Weights of a small mixture-of-experts language model, trained from scratch on English Wikipedia.
Size: 9 layers, vocabulary 8192.
Below are experts of layer 5 (counted from 0) of a mixture-of-experts language model. Rows are named router (the router's row for the expert), gate (a neuron's input weights, with its number), up (a neuron's input weights, with its number), down (a neuron's output weights, with its number) and show model dimensions 0-255. Each number is 128 + 32 x the weight over its row's rms, rounded and kept within 0 to 255. Numbers have three digits each.
Before each expert's rows: "comes before" lists some tokens at least twice as common just after its tokens as in all text. This comes from a sample of Wikipedia text that the model never trained on. Tokens count by the router's weight.

# expert 34
comes before: " of", " was", " to", " for", " in", " is"
router:183073105148129153155133120111132104082109134128123120053112123097116148160082132127117015124113146134107117145115121151137130143136122140155187133104148119129128166075094120105142192121102059147138058087117066139047162108172139140072103146218150114170141168116150109116172067140156098130101157138108112142185153142133074147119170161093092105156121183195114188134068183118129152151127114115168194160104150183065111147170110180094197100119137122163121115119151112163171115108153142153115132134136069078094157122143172102181076170131140143079112172132162114190081159140143118185128122146085082105127170189127125118134140186121128143148131138098135124108124116125133192078127130115120177147115120080070138131154148137115075106142104178090136142129142093097151118076156090
gate5:164114078132132106146137127084120133128070206109147135084131130085130132089167078098070116116141201129125130117171118098184135174132095160104065151135093215183137126106126072143136154096101158129135180140216120133103108115111115163167110198124108068106157176103148110101114154107158085122096173171144102157075124157126141186116119112156133172137161104143102122121132109145167127184139204095080188149081146105106098106158110143139175123089075093144104111078083162086149126152107094160165162109149092132098186079103101111069125166145174172192101138150144106144128120108158105130077072164085070146134154090110120139106130145126127064115151133129161140148042188179118130223144095085110118105121125098153113124152142109115105097130092148094121127077123133126172130134134135
up5:130160097097153126112096120118162197168071142147167189116146152106137102151097084100051123140132197133141131057149149124157149148077126125115088170084134196168135104086117098142156154092110153119185208159153137128140109167101132128168127201097117155079153155128130099124125131137117118129109123160129086126057120176137090178106129123143153149150151131146095127107161147146117092107178165155105167133123175080104085090109114138138155149088121123148101100074069137067175177146140059148192158130166120133090192076112153040098148144159161120116098178112165118114131085090172065096095106132096119156173104110165121104082143062047130101159121119135145146133088172170129134199158119101131131134097117088180115165140091091120116075149100149132136104102150104133155111165089174
down5:157147124076155124149104070095098142145182129152120118165140088139041136139130106052115126122079143158110186147135113115140153081123149146066175141164167129113109102126104133110113177134186137120143176149176130089133068099147166118152086154170157118115146098110117117127138143124105142108107168085132190211095159111125106173167061139149101127154129095117089179125138189115197122110092095113146117127068101112117138147096175154146108156060164132132135135081133103081136127134137129085155118181105109150123146148140163146091146106111163148142101159135074129118074141136142128177150053096170079167139129187090128183155081151077162145129111136130134142161110149122118217206089102052100122061169126070115138170063181160165104120106084095127170097131113115108086099144116164

# expert 29
comes before: " to", "ly", ",", " in", " and", " by"
router:139052101166148149153115182133122148119133153139152113075156118070090163154145121117141030137117124126119121150162083145115145153143168139170111099163165128112177186082125144163111147143118103164104072136138101114019178072149148152097113117171160120110186136119144093072150133117102083180101158126101112162153124126186142087121187186101101044170092193133076134152096141078146193123128135150122174160065124122119086156134108128123177081146164109111104130165114099100144077145192144144136115113119117088048172153097162085087123116154171121101115138121112128139102121100164136166056127128081075074141156145162163098158149155082129151148149127094151103118164174131095142112115137106098168150116129091123134153131143135104147147134132142088141179079156092056117045099144115
gate1:091041110148108132099081155136147159110139155138125095102130101162103130089057090202156153145138138138112105120120096156137152137099134128117177105134143169133132108118155125117069129079207097106097115141106113172067155108175152167133176094141130124079140139082135128166136127103097120099146096134128148175166035106082084129188121101092112202138100079086119093184167075195150119114099117128183203079111166118112127162152131099163157128092178136084135110152128152190110138116103136092095141181132170113108072103127120173058142132128156107150170127082085083150118188153092120135083107117209153110142176135145113096112183164146161118147156123114091114102136109170147136137151165175141167073172102077111149083159155124175113140118086102147127127174163117143079135110167181
up1:126102150158155133108118145126138122139119156165119065113175073128146133084128159223083078159173123211115133117110117195127120133136129111128141109135079174157092046139108096140156127134122103094137131139116131126093148089189138157098161130136146101157145122072146140089147151084134141141181047105090171105143128061151109121175102117107111142125136122138121181116172122108097128107160147110103188142113094123074144133124049092179135178136133122171047100135074155117114128221143136138101172153178091153122152151150158172110153176155185060201139137095061090126153106133140107134147068144152132083121069076115187132149142115147162101146168116106098141161169102179131150128119177111152115114145091163071143069165155123136082142078122138129173102139172156079114107098137107
down1:126133176148160128181142096120142178170119121155112130136146120100069173124160131073134123112096118114117140144128146108088156130084159146114090127143132101141094133113148128106141178084166136077150154075163114121161071088124056118102158069078121157126057069112080175173137100123133204117165090175125115076187140164145160112196117143176164117222166107122111179083143113092166130116122101113149121162152148141151160117144084054158141128141101116072168143072109170139123093105158120077132157134105119103120133137124095089164121115136161110041108073073133105149180107167128084188161168130090166123149124164117099134125079122171119092194127117138115146116103157141166079099092177094131158094165171177112151139131138153145099146164094069137077190130099156099070112161125162

# expert 14
comes before: "1", "2", "3", "5", "4", "the"
router:125109098163130142113147177089131127105088119134122136117098025130111148172136178136147088131120124124091144147109138159137093146114158139093183130116152076119125108092121134162154110099156082134060082125181112135148166075131151179118151118193155145080122169144132083138169067184067132131145145159103102168122153192116127093128148161108122149136167137132139164118131156133138173145065127142158145122113176171075068157135101125113217069189135064100087132127066119162098086122131100155073179117098122105106168139078187095163116141091136122129090137149172209101064163119117107164099123173107120112073136166139186138163093173132136140148131140087119073055161127103185165087103141111119144171086114136145211146113164151136069133140093142098069140125174095115129130125149124
gate3:110149117126107107084138144052109132128154097135112113138137129084132164171121170160078120139098150105127131135140154151098072081113166157126097083219143190154120052086162093141105167100158123105114179116095101091119096162071130141131139130172136112195168093117097076102150124111137122149125160118080145178110130139144063122149095173151137186155051112070132115048158139109137133095056163140091175165139119130127133083098137155131137148153107132134156118162065114140138072090130112144120106102081118143117118179076157125122110084159152146126099161160153195102139167080147128146153129115063125213091097159115158186146104077137129125160132176100113141197144111124109113135131129115105112179095156106102107101078167179169191144114110127120162101091148176229130109157103086
up3:158061158116083124112117125100106127153101137154066092136171104134157080089123085161129161110078181120183087134162111137161141138113121142080107177168120142096066133160189159130075128084137064130110120149125125092115148145185152163127106121139129109136115189148106114051169118158137144139153127158125102076146082163119123097113098140143138184127156140113131138072139150145130177162036138110091081185154128189059141144105086109115150125093101139110153169082093152145108137156170096177091132132102132247049098151096095124118124062155113155182153123133128144094131120122122128134165126130092129161089107158076133107067164132166135121177146109118143117182129156101132160080075080119148151172145097135101082170136103145180136189145046166078135142116135111087110135122174115
down3:162160090171115075113138139103089104141116098098180198165123096130208082134104131100126097110177153123167133104089183102148077160065084165131157167151105172137126093091142072118139113140121173127139085139103098142179128107132071086140156089117146135085138077159149135137148094112076153136152110164144140150127140089103147122082112070173145151126167092145108103173147118092095113134134112144153152051117191165120176097115129123068121120156181164160132183097090064130133116150097144152118148062136112133123083135189154111156095138115127170120157130102151224136073160157098175095179159138160126116133123138087130109135131082179179154092089080176120174129163160107140123109088145105116079105150120085159066155090155129090074115076176176127148138065141149143081090149164158